Experts of a small language model.
Size: 9 layers, width 512, vocabulary 27345, 93M parameters.
Experts: 32 experts in each of 5 layers, 384 tanh GELU neurons an expert, a sigmoid router.
Training: a variant of Adam for the experts, 7059 steps.
Below are experts of layer 6 (counted from 0) of a mixture-of-experts language model. Rows are named router (the router's row for the expert), up (a neuron's input weights, with its number), down (a neuron's output weights, with its number) and show model dimensions 128-255. Each number is 200 + 30 x the weight over its row's rms, rounded and kept within 0 to 999.
After each expert's rows: a language model's description of what the expert responds to. This comes from a sample of Wikipedia text that the model never trained on.

# expert 24
router,216,219,129,224,204,188,130,180,185,270,210,185,156,259,188,161,199,170,210,200,171,203,184,195,185,231,192,215,186,240,228,238,192,185,171,189,155,211,192,281,215,175,205,195,197,167,170,155,163,254,191,222,230,216,193,202,216,212,216,210,258,252,179,159,201,198,225,251,185,177,212,174,215,186,185,224,224,242,163,223,260,170,198,256,226,181,227,229,225,169,221,220,208,221,167,225,177,221,202,164,181,164,233,215,168,210,220,244,225,161,170,142,208,162,195,191,190,264,194,180,200,282,167,197,260,178,210,215
up2,185,172,216,239,187,171,203,170,204,212,183,183,230,248,226,193,206,151,172,232,229,244,194,178,189,208,162,195,194,212,233,180,181,148,200,192,235,229,190,235,237,229,229,215,180,210,249,174,198,180,148,196,187,242,229,199,184,208,201,177,250,244,197,187,183,262,189,187,218,208,198,191,141,220,208,210,247,185,221,207,219,147,181,215,182,219,188,245,222,157,180,213,186,231,168,216,186,217,238,180,185,196,171,211,200,191,204,264,209,195,229,200,192,196,259,138,217,217,178,178,157,254,186,222,203,242,158,181
down2,189,142,162,124,161,201,199,160,221,209,225,174,206,155,255,211,156,267,201,191,172,206,206,216,142,190,252,206,208,203,180,204,172,205,202,182,162,182,203,184,191,191,205,182,210,203,196,238,215,192,206,228,207,222,186,150,184,187,199,261,217,190,194,185,171,191,187,192,158,219,180,211,200,154,210,189,220,135,237,167,221,247,219,159,176,204,233,244,226,241,153,221,216,241,251,183,220,242,178,211,199,237,184,195,233,204,151,176,232,181,202,220,195,187,175,226,201,175,200,126,222,160,256,169,239,207,244,217
It responds to: Digits and line breaks. Line breaks after headings and lists, and the first digit groups of numbers in infoboxes and tables, e.g. 89133, 1,780.

# expert 30
router,167,256,224,190,253,160,164,191,197,250,192,212,185,229,242,175,157,166,237,167,184,274,189,192,217,184,224,213,191,225,162,182,166,249,209,192,139,203,248,206,266,197,118,184,196,192,171,168,212,212,202,223,187,231,236,205,257,251,224,199,149,172,169,188,167,209,187,176,150,209,204,222,169,194,206,184,207,265,264,230,225,200,202,200,252,158,210,174,183,198,159,186,205,216,179,209,151,218,215,245,156,199,169,257,200,209,236,211,229,205,233,189,177,174,184,167,226,232,248,206,188,195,172,180,274,172,200,165
up3,255,218,226,236,212,151,188,193,222,165,230,233,170,192,155,224,166,201,223,201,199,232,207,182,197,193,244,212,237,201,170,234,193,170,247,222,225,184,191,213,191,197,219,238,233,275,209,260,200,228,167,222,160,177,215,171,236,214,222,195,217,235,167,196,214,175,130,162,166,178,221,234,183,178,217,200,166,149,188,213,164,229,216,166,215,185,263,234,227,212,200,175,222,148,162,218,147,250,163,224,194,237,181,184,170,213,197,213,156,256,219,231,181,236,168,159,220,197,199,192,175,159,191,164,215,238,197,139
down3,190,207,207,205,166,139,187,158,196,218,227,223,181,165,247,104,235,216,180,183,178,164,183,203,202,181,180,206,137,250,182,199,225,240,167,202,214,186,220,156,170,216,260,192,201,181,202,189,196,202,185,198,218,190,203,186,240,237,234,247,189,196,165,82,178,158,152,145,170,241,190,197,219,204,193,195,222,171,206,268,188,210,238,203,190,238,225,199,215,149,168,156,239,182,217,160,239,218,206,196,227,149,240,173,275,218,198,172,219,212,165,224,192,223,178,175,117,225,185,223,206,186,237,222,199,206,262,250
It responds to: Plurals and census percentages. Plural endings (ers, os, ies), the word there, and percentages in census racial makeup listings, e.g. 0.00%, 6%.

# expert 16
router,165,180,214,191,190,194,212,220,212,223,157,193,171,223,201,179,194,162,231,190,187,219,188,181,224,189,249,215,195,245,227,180,209,220,191,195,161,201,227,240,191,195,210,212,201,200,196,187,210,186,199,217,157,218,214,228,251,308,202,191,264,201,178,232,151,206,194,215,203,205,164,191,205,194,196,163,241,171,155,194,242,187,208,245,208,208,180,200,227,198,205,209,207,222,185,259,187,168,188,191,166,197,198,224,179,194,218,219,206,260,213,190,165,155,189,202,251,191,238,154,160,185,200,181,193,202,237,124
up2,204,202,221,207,176,193,237,220,159,171,184,158,230,160,172,214,248,222,198,212,203,246,186,176,196,198,214,199,197,155,210,190,180,224,242,170,196,213,196,249,209,215,156,224,140,191,132,153,193,153,204,232,155,209,212,188,247,194,177,169,193,167,167,228,176,216,210,226,206,160,230,208,140,234,295,173,195,210,205,210,197,129,197,179,247,242,168,226,151,215,221,142,213,152,248,215,222,202,223,197,162,186,235,234,250,220,165,199,158,231,210,215,178,201,181,200,232,223,185,202,167,184,214,230,116,204,179,228
down2,209,228,181,198,160,147,197,177,166,258,162,256,176,172,178,187,221,217,187,210,206,202,220,205,250,171,225,206,233,232,208,215,199,172,233,199,232,218,136,228,190,192,122,211,229,214,188,215,223,233,229,190,241,237,199,206,187,219,220,174,205,218,211,140,145,138,194,188,206,241,161,188,132,188,149,219,161,241,212,130,165,174,246,151,197,149,206,217,144,233,199,223,211,194,242,224,193,225,255,267,207,172,186,230,135,171,229,199,189,153,226,214,272,172,191,197,218,186,214,237,175,244,209,211,213,221,226,137
It responds to: Word-initial fragments. First word pieces of words split into several tokens, often consonant clusters, e.g. St, b in boring, fe in feed, Ref in Referee.

# expert 7
router,196,241,218,224,221,126,152,150,213,248,193,168,165,215,218,153,180,214,237,209,228,235,252,197,218,192,259,265,196,231,199,250,185,144,185,179,189,211,288,185,149,191,192,173,233,236,163,161,143,209,214,227,127,230,172,222,224,198,166,153,213,162,170,194,163,199,144,232,152,222,187,216,159,169,216,211,194,225,232,231,210,133,189,245,152,166,145,207,218,221,218,179,221,173,172,196,188,217,196,237,195,189,230,161,209,269,216,179,178,188,183,186,168,170,211,176,181,210,206,214,189,210,165,196,173,234,171,212
up0,204,229,198,190,262,159,168,231,161,194,175,185,167,239,211,201,213,191,214,233,202,181,172,190,154,189,184,234,245,186,183,202,217,177,189,177,214,216,255,195,180,187,182,215,169,249,203,180,213,259,158,231,179,200,269,236,224,199,182,197,209,227,224,200,181,230,201,184,223,216,139,199,220,239,223,212,247,179,216,195,214,202,193,186,206,174,198,183,233,160,220,187,270,208,172,150,204,258,185,186,211,246,184,192,203,249,187,158,187,180,165,225,190,185,198,207,214,187,213,264,190,169,192,185,172,211,185,192
down0,223,217,244,228,219,194,178,203,170,167,189,209,197,220,192,205,182,160,148,227,140,167,215,233,213,203,207,117,187,195,196,235,155,204,211,193,211,172,203,215,136,214,164,232,148,205,219,180,199,237,201,201,215,172,209,153,260,206,247,210,210,229,177,225,294,215,199,173,199,196,242,166,154,169,147,196,183,218,211,195,183,222,187,182,231,252,184,221,151,249,187,253,255,189,192,160,231,181,195,230,224,191,189,206,227,174,194,202,235,215,162,168,227,202,159,171,216,194,201,243,200,178,255,173,209,194,189,164
It responds to: Descriptive noun phrases. The article a and the adjectives or nouns after it in biographical descriptions, e.g. a, another, professional, politician, footballer, former.

# expert 20
router,229,177,224,185,212,142,195,203,181,256,208,219,191,232,221,135,191,186,226,230,228,218,185,159,239,160,213,201,200,205,179,165,161,201,207,149,152,205,229,274,189,170,159,197,194,182,209,220,208,213,122,241,167,186,209,175,219,220,254,216,189,185,196,237,154,176,195,245,228,225,216,196,198,183,183,206,203,207,193,224,207,222,150,203,224,148,224,274,227,213,230,136,202,175,201,233,187,176,116,212,189,210,219,251,174,213,200,218,212,188,182,199,229,213,269,156,210,186,228,158,156,173,133,255,228,173,238,115
up3,178,176,212,182,174,187,201,203,204,254,208,198,205,190,151,152,131,210,201,255,220,205,195,190,161,134,250,199,170,196,179,230,157,196,208,159,142,250,248,179,171,203,173,207,158,158,192,211,186,282,202,205,203,235,183,206,169,187,133,183,179,208,229,245,213,248,187,157,217,189,219,221,246,177,254,228,206,175,216,240,189,207,202,215,217,269,202,164,199,225,237,166,247,187,191,174,197,206,150,193,220,216,191,217,223,235,225,201,162,217,184,149,184,212,215,191,208,206,234,205,211,203,158,186,241,206,218,199
down3,250,217,173,186,164,188,213,244,188,180,207,165,175,261,192,155,184,225,190,176,193,223,192,203,237,199,187,224,257,181,166,198,199,253,157,217,161,251,161,201,194,196,185,192,208,190,214,174,193,220,194,198,199,215,186,179,165,195,222,220,186,187,202,248,169,183,163,193,212,218,199,239,200,239,175,203,195,237,231,199,190,233,211,209,243,214,184,169,223,187,175,226,235,157,203,196,213,202,238,187,238,195,196,158,215,202,246,166,211,99,191,205,252,268,255,162,185,209,204,221,168,154,276,167,163,192,210,188
It responds to: Name-initial word pieces. First pieces of foreign or uncommon proper names, often capital fragments like O, Ar, San, Kh, Sh starting surnames or places.

# expert 15
router,215,131,177,155,220,134,167,192,215,214,182,173,193,272,227,141,221,173,251,191,238,230,191,196,152,227,232,173,214,191,227,226,214,201,194,162,185,201,198,180,161,219,170,195,183,182,178,171,201,163,140,190,159,229,222,241,247,242,249,148,174,204,151,204,181,196,203,230,169,186,180,186,151,126,238,218,252,245,211,222,173,168,163,185,215,224,187,234,176,202,197,133,236,191,202,198,190,200,189,160,197,210,258,202,147,240,129,238,192,211,152,160,173,163,199,192,228,198,196,213,228,158,163,187,197,256,214,176
up3,209,188,195,199,186,196,209,219,228,243,199,207,177,219,298,243,186,205,210,190,173,173,217,262,172,185,239,180,218,202,221,220,206,200,157,135,195,209,248,159,206,187,209,186,203,261,175,154,202,164,161,202,186,192,213,197,223,253,186,144,163,143,135,236,212,225,210,210,221,233,208,148,207,208,170,174,182,206,209,206,220,198,254,218,166,196,257,190,148,162,249,237,217,258,204,153,247,191,235,188,190,197,195,194,167,179,190,185,104,232,215,187,187,196,258,232,166,180,254,146,171,235,204,231,240,169,190,189
down3,109,189,264,201,160,203,177,168,222,184,169,223,171,188,159,225,213,148,197,172,209,240,222,215,171,190,116,123,247,218,166,214,191,178,212,166,209,240,198,189,185,178,256,224,176,244,213,235,240,160,161,205,181,217,176,192,209,210,236,210,162,238,253,248,197,141,140,228,204,256,187,179,189,119,194,175,170,218,238,194,200,194,256,174,220,170,212,177,190,262,171,180,218,205,234,201,234,244,213,188,219,245,140,157,210,208,206,204,197,205,207,209,195,161,188,168,194,169,179,200,233,175,201,176,201,187,128,189
It responds to: Sentence openers, title words. Capitalized sentence openers like In, For, As, and title or office words like President, General, Premier, Isle.

# expert 31
router,189,190,197,202,219,230,218,171,241,246,174,233,232,253,172,170,203,205,163,208,225,208,201,215,168,227,240,227,225,255,180,244,207,169,182,180,203,198,226,183,218,171,210,182,242,228,152,218,180,228,176,221,150,240,142,259,221,218,200,198,188,199,220,233,166,197,222,194,167,195,207,189,203,218,210,163,196,149,183,226,159,216,196,231,210,215,178,204,176,208,162,210,239,179,201,160,173,244,195,224,189,187,242,184,202,197,217,193,228,238,196,147,194,150,195,183,167,252,159,142,248,211,194,183,209,228,217,176
up0,171,203,192,200,145,195,162,171,155,214,185,167,190,225,184,191,189,167,218,218,198,171,185,236,210,183,206,251,219,238,198,185,239,158,165,225,196,185,193,227,239,181,213,246,161,213,180,204,214,187,217,162,187,209,203,195,218,229,180,209,155,157,183,177,184,179,183,187,208,177,212,141,178,163,224,224,162,166,217,149,237,238,157,216,243,168,177,209,180,211,197,183,226,224,197,181,191,194,150,191,240,179,204,141,200,174,210,160,174,254,193,208,224,219,195,185,226,231,250,193,216,220,225,182,210,244,191,184
down0,199,235,198,257,195,162,197,174,214,205,247,175,191,185,214,179,211,224,215,186,153,226,199,208,184,242,180,180,198,196,238,190,212,201,216,163,192,217,219,221,220,256,198,181,245,184,183,217,203,193,180,225,168,261,246,197,283,223,220,241,194,172,202,208,189,169,210,184,189,210,102,162,237,298,191,218,174,183,190,177,169,187,170,195,205,199,196,184,169,228,223,195,202,212,194,174,204,198,184,169,182,184,238,151,216,210,241,175,207,198,153,205,211,182,196,230,147,191,171,201,156,217,221,165,239,173,212,179
It responds to: Auxiliaries and main verbs. Verbs right after the subject, mainly was, is, were, are, be, been, would, also, as in Hubmaier was executed.

# expert 26
router,187,206,238,226,177,175,208,140,171,243,150,219,220,221,189,208,214,195,187,179,168,219,180,206,233,185,187,164,226,164,193,230,194,207,163,197,179,211,235,219,197,162,100,177,226,245,208,161,195,238,160,232,161,233,186,239,192,173,235,239,174,167,218,211,167,207,170,182,206,237,139,144,190,172,185,180,199,215,212,213,195,152,201,235,202,172,193,236,193,220,177,179,221,200,195,188,213,153,249,184,164,157,236,193,204,205,216,228,212,222,185,184,206,151,218,167,176,248,206,192,171,239,148,185,209,160,192,154
up3,208,211,189,173,213,204,209,205,192,229,188,139,174,146,206,195,147,215,194,226,148,227,215,195,205,184,228,176,230,212,184,151,218,160,181,187,198,172,212,191,189,297,192,155,250,202,203,266,204,116,194,177,197,263,189,248,174,223,204,158,188,223,177,204,170,245,191,173,198,227,195,194,223,166,209,157,224,208,201,215,182,249,229,193,230,201,203,220,192,235,209,194,230,232,239,213,178,166,217,187,208,183,228,212,243,190,238,149,186,194,248,223,150,179,201,242,181,211,148,205,187,203,207,235,246,211,244,220
down3,193,259,204,186,199,210,237,144,232,166,189,206,168,160,154,223,203,177,187,198,171,181,193,215,170,140,201,204,228,149,202,223,222,244,190,220,186,192,235,115,205,224,187,222,233,184,181,186,171,189,223,177,189,243,246,189,233,215,171,211,216,210,168,177,203,200,192,235,187,172,194,204,197,209,238,190,160,152,282,225,238,251,253,214,309,190,167,185,176,246,211,140,181,205,184,210,228,203,195,231,173,188,207,168,238,168,159,204,237,248,201,185,167,232,224,190,253,176,176,172,243,223,209,125,219,218,190,149
It responds to: Mid-word syllable pieces. Lowercase syllable fragments inside foreign names and technical words, like in, an, ot, ala, in Slavic, Arabic or chemical terms.

# expert 12
router,211,226,186,189,198,218,143,162,145,207,149,176,223,187,195,192,195,219,229,169,171,197,209,176,239,200,242,223,200,225,155,227,164,229,128,154,167,216,227,260,213,215,145,184,188,213,152,221,161,174,205,200,170,190,166,219,238,226,231,185,199,159,197,234,134,252,214,193,190,212,206,178,173,173,232,227,236,202,180,182,257,201,210,229,175,222,164,219,186,187,146,225,207,162,189,220,194,234,192,163,187,178,206,216,179,222,210,187,191,216,179,179,187,165,253,181,215,213,213,231,190,210,150,196,236,206,233,171
up0,179,225,198,225,205,193,192,202,218,190,174,268,187,160,207,204,200,177,206,184,174,225,195,180,196,175,191,181,234,179,158,204,196,150,184,204,163,203,200,206,229,210,197,255,231,255,136,190,197,217,224,228,204,223,199,232,167,213,193,208,214,193,226,256,210,189,162,163,145,209,212,228,205,211,187,189,194,278,144,212,260,158,196,228,183,203,223,223,193,186,167,211,207,165,189,172,242,191,164,154,172,207,211,176,203,183,170,220,154,224,166,154,208,201,193,194,210,248,257,225,200,249,268,195,238,247,210,175
down0,188,216,174,189,174,159,195,120,174,219,186,237,150,223,212,194,244,178,190,157,194,235,221,195,193,202,199,205,186,173,194,186,207,268,264,171,196,235,220,211,227,205,174,206,194,198,196,211,201,211,196,169,264,211,234,159,257,159,144,190,177,176,162,189,231,155,168,250,214,227,206,214,155,198,289,201,232,234,235,261,199,174,167,170,203,172,211,173,196,189,214,197,247,222,159,226,215,201,205,222,224,216,219,235,223,230,197,142,124,189,227,230,236,220,162,192,226,234,224,228,172,182,228,187,169,221,150,183
It responds to: Word stems, non-Latin bytes. Opening stems of longer words awaiting suffixes (advis-, condem-, Associ-) and leading bytes of emoji, Cyrillic, Thai, Japanese characters.

# expert 6
router,182,177,234,184,198,160,182,229,158,230,202,204,175,212,180,169,221,167,241,195,182,199,187,195,181,185,213,191,215,173,136,197,195,201,188,177,203,177,259,219,170,169,201,198,231,235,245,233,204,209,163,200,201,229,232,237,249,225,202,220,189,203,200,203,162,171,191,216,239,218,199,211,228,189,197,214,201,187,175,257,234,194,265,175,216,204,168,199,174,212,153,176,241,209,171,199,192,237,193,167,183,167,247,218,175,274,234,186,195,228,150,150,192,158,194,184,238,155,230,193,122,232,168,190,261,215,206,123
up3,256,120,233,178,200,202,170,245,171,167,197,181,212,212,219,168,247,139,192,250,171,185,216,160,189,213,260,143,157,132,191,232,175,207,196,233,239,200,173,216,200,161,221,152,216,253,180,212,234,205,220,189,222,173,232,231,205,216,158,255,224,174,180,163,223,256,209,204,216,244,137,200,210,209,186,181,224,190,231,222,177,185,200,215,182,128,224,213,151,161,237,182,264,203,193,199,162,204,165,208,195,199,177,207,144,238,241,227,196,154,205,234,216,181,170,190,243,201,129,174,176,247,167,199,186,236,222,176
down3,183,229,261,137,219,263,230,187,172,220,186,220,252,186,174,203,234,190,175,215,207,193,254,172,206,173,186,226,187,254,195,169,177,262,202,218,227,224,188,171,147,215,200,214,196,177,191,147,218,183,181,284,201,183,206,227,219,183,194,222,186,190,162,200,263,202,143,267,262,203,236,150,166,193,156,218,213,236,212,157,227,178,242,185,238,271,188,238,219,192,183,205,221,178,211,198,211,221,201,231,163,184,209,194,205,152,168,165,199,144,204,180,201,205,204,210,217,183,191,193,140,198,286,201,240,235,205,214
It responds to: Personal first names. Given names and name pieces in sports tables, results and credit lists, e.g. William, David, Robert, plus country codes GER, FRA.

# expert 10
router,205,228,204,177,189,128,225,198,242,173,184,216,188,223,226,171,180,185,234,227,190,270,223,235,210,186,208,248,245,185,162,235,176,232,241,180,196,212,258,259,180,174,199,233,175,263,124,223,185,210,170,223,222,223,200,261,241,211,218,157,205,225,214,198,174,302,184,155,210,220,222,170,170,162,210,198,186,175,146,254,168,130,219,190,249,184,154,224,220,217,188,200,147,184,256,195,182,199,200,208,185,198,224,170,236,220,144,223,145,174,158,140,182,188,169,188,205,277,220,204,222,209,159,189,259,246,188,192
up0,233,223,166,190,223,193,255,215,185,263,150,224,167,186,183,219,197,163,206,171,246,214,192,212,188,172,162,224,187,179,160,180,239,205,165,189,180,200,169,248,187,189,243,183,171,179,163,216,182,150,223,196,190,269,200,178,210,173,179,188,197,217,182,225,177,261,189,214,230,230,165,187,189,229,248,206,206,177,188,263,188,163,209,201,230,199,170,173,257,126,176,157,178,216,205,174,245,196,168,163,216,257,232,218,133,165,173,204,204,186,211,186,193,182,193,156,194,172,228,221,225,193,183,191,160,197,170,178
down0,183,216,165,170,162,249,246,151,194,244,164,181,207,147,207,241,203,145,231,181,172,159,165,184,216,155,253,216,198,198,187,218,184,224,174,223,183,190,253,136,195,163,176,191,166,146,187,216,184,253,216,242,227,209,178,202,230,165,229,141,195,215,216,213,155,224,161,151,189,213,266,199,151,200,233,158,167,169,222,206,192,182,200,177,144,187,173,261,195,189,193,204,240,196,162,178,256,184,245,252,220,204,134,143,173,204,206,210,192,186,204,231,142,235,218,164,168,228,200,182,172,160,210,186,189,241,155,251
It responds to: Infobox and measurement values. Values in infoboxes, tables and coordinates such as mm, °N, (aged, Country:, along with prepositions and particles like in, off, along, make.

# expert 29
router,175,231,140,211,229,200,223,197,185,175,171,212,204,231,216,129,210,198,232,193,158,207,218,210,218,223,203,240,175,223,183,235,149,217,199,207,198,232,238,234,202,174,157,199,158,180,237,169,170,186,187,205,204,213,208,191,228,212,185,145,189,168,219,156,158,188,142,237,192,256,242,207,183,242,193,151,219,227,226,241,203,218,202,236,239,174,184,215,223,237,218,155,211,181,215,197,176,213,250,191,238,179,192,230,158,229,220,236,173,194,232,144,174,159,183,171,223,209,205,282,151,208,172,226,234,210,209,214
up0,181,241,231,205,166,132,158,122,216,218,171,230,174,201,174,218,178,207,216,193,174,165,189,113,217,168,214,228,169,182,202,197,243,174,209,183,162,219,217,194,244,206,195,198,233,235,168,250,238,173,252,230,228,245,194,217,167,157,242,189,200,182,198,186,226,233,178,216,182,220,220,226,222,222,219,159,238,147,210,228,261,189,210,226,206,213,219,209,158,209,196,186,218,238,166,127,225,194,202,199,193,202,179,224,195,193,185,156,211,165,214,217,225,152,207,198,216,221,180,179,260,262,177,244,234,191,190,221
down0,208,187,226,203,185,215,166,196,197,247,220,98,186,168,232,229,197,205,182,216,211,184,189,209,200,178,242,176,140,252,215,240,196,163,162,229,237,252,159,208,180,233,191,282,180,207,184,175,211,207,181,146,219,229,186,206,212,160,198,184,150,234,173,244,239,168,162,225,174,270,217,195,219,139,196,217,177,196,166,197,188,172,177,210,209,272,220,197,161,170,191,204,212,231,177,203,167,217,183,274,203,223,204,175,218,209,176,276,253,220,189,158,233,188,154,219,211,201,173,162,231,190,266,213,199,230,261,224
It responds to: Nationality and group adjectives. Adjectives like National, British, Indian, European, various, plus infobox list dashes and coordinate minute pieces after degree signs.

# expert 9
router,192,235,233,160,207,171,202,200,193,175,162,161,181,241,202,172,222,153,215,209,184,205,225,194,231,179,249,178,164,202,174,242,166,205,213,196,135,220,181,205,182,164,212,203,227,182,118,189,203,223,207,219,172,209,189,241,259,231,174,186,148,196,218,216,233,177,186,209,162,243,164,199,188,205,186,201,237,210,170,230,230,178,183,289,199,205,188,196,174,164,150,168,227,157,213,167,217,214,165,242,186,180,244,189,195,206,186,195,192,163,174,203,251,207,245,233,206,221,254,191,186,234,187,226,266,201,229,168
up0,221,192,188,233,225,202,174,187,278,269,235,185,171,206,240,203,155,246,212,180,187,222,242,196,187,234,243,175,178,210,218,188,212,194,229,165,227,239,159,196,243,129,201,216,197,201,217,206,165,195,212,157,219,250,167,198,189,231,170,209,216,216,208,189,216,219,177,230,227,192,213,201,166,154,132,229,169,233,155,193,192,201,161,187,152,161,164,197,219,234,189,223,220,180,177,204,232,194,228,196,189,154,209,177,176,155,160,206,188,159,159,165,197,222,202,181,234,218,217,223,216,207,178,215,202,163,222,208
down0,253,163,239,165,212,242,215,203,251,201,216,161,218,172,157,200,205,182,217,184,191,184,198,185,230,206,181,176,248,180,234,214,231,246,194,170,193,229,160,238,226,214,141,189,195,164,186,195,205,223,166,172,163,180,216,199,216,244,200,230,196,216,241,238,193,192,203,201,197,182,174,209,139,208,210,249,197,231,231,175,200,215,182,156,220,167,199,191,202,174,196,198,209,255,251,184,197,175,220,171,182,190,202,223,195,210,227,168,214,227,159,173,117,198,171,159,229,198,162,204,178,131,142,164,205,198,163,141
It responds to: Prepositions before noun phrases. Prepositions, mostly of and in, plus for, on, between, during, in running prose, e.g. University of, coast of, held in.

# expert 21
router,178,212,180,211,226,213,148,190,184,238,181,214,167,241,239,156,195,202,255,202,185,219,173,221,213,146,189,214,183,238,190,231,149,223,171,200,201,226,225,230,190,200,219,207,168,232,192,178,157,221,202,227,197,207,199,226,200,251,135,258,208,248,165,190,213,200,172,207,168,269,178,198,149,136,178,223,226,207,211,225,269,234,178,203,196,202,173,251,197,162,141,215,205,202,194,225,186,179,213,205,172,118,196,214,161,217,211,234,213,257,168,190,178,152,189,178,186,232,206,153,180,210,158,186,219,233,210,199
up0,263,144,147,220,234,176,173,187,231,212,139,222,155,217,245,212,220,197,171,171,163,175,219,165,211,200,170,213,205,262,156,159,180,209,203,166,215,209,187,204,215,215,150,207,194,218,118,172,184,181,230,176,199,243,145,250,252,183,232,148,136,208,223,237,199,227,193,183,190,154,245,177,217,196,153,223,254,179,214,170,227,215,177,202,215,142,191,223,176,195,188,178,189,182,130,164,211,242,205,210,201,209,177,216,180,147,187,236,233,181,167,217,199,188,221,264,180,158,160,239,160,192,207,197,223,208,302,220
down0,224,181,167,205,197,180,237,246,151,197,238,223,240,227,193,179,200,206,210,246,174,155,192,182,184,218,271,191,276,200,190,146,178,218,181,215,158,202,170,159,168,203,195,192,165,170,194,204,163,224,188,210,197,135,165,156,208,184,208,189,172,215,246,215,191,209,136,180,197,188,173,221,245,174,210,190,199,223,222,228,164,251,212,202,220,182,190,201,230,159,185,233,208,198,199,200,212,194,180,275,222,188,267,177,201,158,230,183,199,227,230,189,200,212,208,215,175,180,219,227,218,173,179,165,206,186,196,178
It responds to: Measurement and physical nouns. Nouns and units in measurements and physical descriptions, e.g. km, kg, water, total, million, railway, often after numbers.

# expert 25
router,226,171,254,211,155,191,202,159,225,217,193,209,206,177,184,157,162,216,225,200,192,227,217,250,186,147,228,213,200,187,221,210,183,208,192,210,209,175,224,229,196,198,180,180,160,204,164,170,177,219,187,206,159,238,219,233,227,218,201,177,218,205,160,220,161,184,178,197,200,232,261,161,203,174,243,211,225,198,157,244,219,209,192,203,233,172,227,233,175,181,206,240,278,208,219,216,225,218,162,218,206,199,235,208,169,202,216,213,193,200,164,181,194,202,185,151,221,231,227,214,152,148,194,210,275,219,227,168
up3,249,183,202,196,182,210,247,197,190,149,227,164,188,181,221,146,186,222,191,259,156,210,227,227,231,211,172,156,256,206,175,201,196,212,213,201,185,157,258,189,180,271,136,185,241,216,184,224,159,219,142,178,172,162,240,184,211,237,181,194,217,164,132,218,219,204,211,232,175,245,235,241,224,143,212,217,212,262,173,280,230,184,174,228,208,207,233,243,213,130,246,225,172,167,197,212,198,224,199,223,210,238,223,188,242,223,176,205,201,186,186,166,152,213,211,162,259,166,264,193,164,193,193,202,208,234,230,202
down3,182,153,165,160,239,221,230,195,196,216,173,229,202,211,214,187,230,215,212,184,233,134,184,220,217,201,200,183,204,188,215,244,214,265,107,166,223,165,214,189,167,205,243,178,109,198,171,154,213,225,190,213,166,247,222,220,238,189,222,147,216,188,191,163,237,178,161,165,235,187,187,213,157,205,218,187,206,208,207,172,220,212,195,163,197,195,221,236,167,179,215,152,185,175,231,243,257,216,203,152,206,208,213,232,182,221,186,203,185,199,212,214,186,166,206,202,248,166,214,200,206,196,163,191,168,217,212,184
It responds to: Capital initials and an. Single capital-letter first pieces of names, often foreign or Spanish names like La Cuguera or Fjelsted, plus the article an and score letters.

# expert 14
router,120,165,219,225,215,180,226,165,171,219,198,223,181,177,240,203,179,152,236,213,212,207,230,180,227,174,226,210,163,215,203,216,137,176,218,194,215,252,241,251,168,202,169,206,169,157,189,216,235,239,182,207,166,217,258,169,207,178,193,149,217,164,207,219,181,257,125,199,229,193,166,202,222,172,179,181,238,209,190,264,162,168,192,241,231,203,194,160,165,210,150,188,203,171,190,202,194,231,216,191,214,208,176,224,168,194,194,197,189,211,182,190,179,150,183,116,217,214,214,208,179,219,160,269,228,232,190,117
up2,225,156,200,173,226,210,194,184,209,211,214,178,208,202,245,236,254,177,150,227,212,215,193,174,189,174,222,186,201,143,247,197,158,220,228,151,202,269,194,218,148,232,193,212,133,235,199,151,189,226,219,225,171,206,171,189,223,181,192,217,152,226,208,192,226,211,225,189,178,239,215,225,214,192,206,209,148,191,211,173,234,279,195,219,260,205,198,198,246,131,175,214,190,170,178,266,180,222,232,235,227,216,198,141,207,163,228,195,209,152,193,149,120,224,182,189,211,170,185,237,193,187,167,220,198,230,185,212
down2,167,184,211,167,204,181,217,241,222,219,173,220,191,170,174,210,213,220,196,236,206,217,178,220,189,169,194,168,243,208,211,203,252,209,225,178,200,145,200,199,165,217,192,211,284,191,206,272,218,161,236,138,250,137,177,200,214,206,152,221,197,204,249,207,218,199,208,190,248,156,211,237,183,229,220,260,227,176,166,145,224,187,206,194,190,175,192,143,233,219,200,175,183,185,183,149,193,228,200,189,269,271,218,213,199,175,155,207,160,203,262,196,200,205,191,192,212,222,170,216,127,196,161,216,181,245,164,184
It responds to: Subject pronouns, relatives. Pronouns beginning a clause such as he, she, It, They, and relative who, which, that, plus list-item line breaks.

# expert 22
router,168,219,243,174,187,173,184,199,195,274,185,171,183,227,218,182,191,211,209,209,214,195,229,264,175,217,220,207,213,266,196,192,191,190,223,170,213,216,244,223,217,221,220,224,150,193,201,199,192,230,117,220,215,217,189,164,261,181,216,184,187,226,190,166,171,198,236,191,178,195,182,208,211,184,120,205,206,159,213,186,203,164,174,219,228,230,231,221,178,184,161,197,192,180,228,154,218,214,133,235,205,106,202,212,169,226,246,220,198,208,190,145,235,145,195,163,225,200,262,199,197,195,190,221,219,238,220,150
up0,259,162,172,176,226,198,212,259,202,180,188,235,240,232,137,213,202,192,221,217,160,221,184,180,201,247,192,138,185,276,245,246,189,196,190,192,221,229,205,219,183,230,193,191,247,228,189,212,191,214,236,204,189,232,130,190,169,173,205,215,160,181,146,222,148,180,218,198,235,240,199,218,248,154,210,202,181,197,241,190,235,239,146,199,185,189,193,259,180,182,191,207,195,217,231,184,173,173,155,148,172,171,204,173,167,164,270,200,191,210,254,188,195,191,227,195,133,226,183,283,224,183,157,204,126,250,225,174
down0,196,228,189,243,149,149,180,184,211,206,183,219,203,173,189,151,253,227,191,208,179,190,126,159,172,239,152,231,167,171,184,202,139,154,185,225,214,231,182,192,268,208,227,229,235,170,204,165,207,199,176,241,194,184,144,197,193,236,197,232,141,210,197,232,173,194,187,184,216,200,241,210,189,194,255,183,207,216,173,244,240,259,210,203,234,201,148,148,167,218,195,194,144,202,228,219,169,210,237,193,201,228,251,205,151,214,197,158,159,250,217,223,185,182,233,191,219,178,197,232,217,210,272,186,206,188,205,241
It responds to: Conjunctions and connectors. Coordinating conjunctions and connectors between paired items, e.g. and, or, but, &, to, slashes, as in Bosnia and Haiti.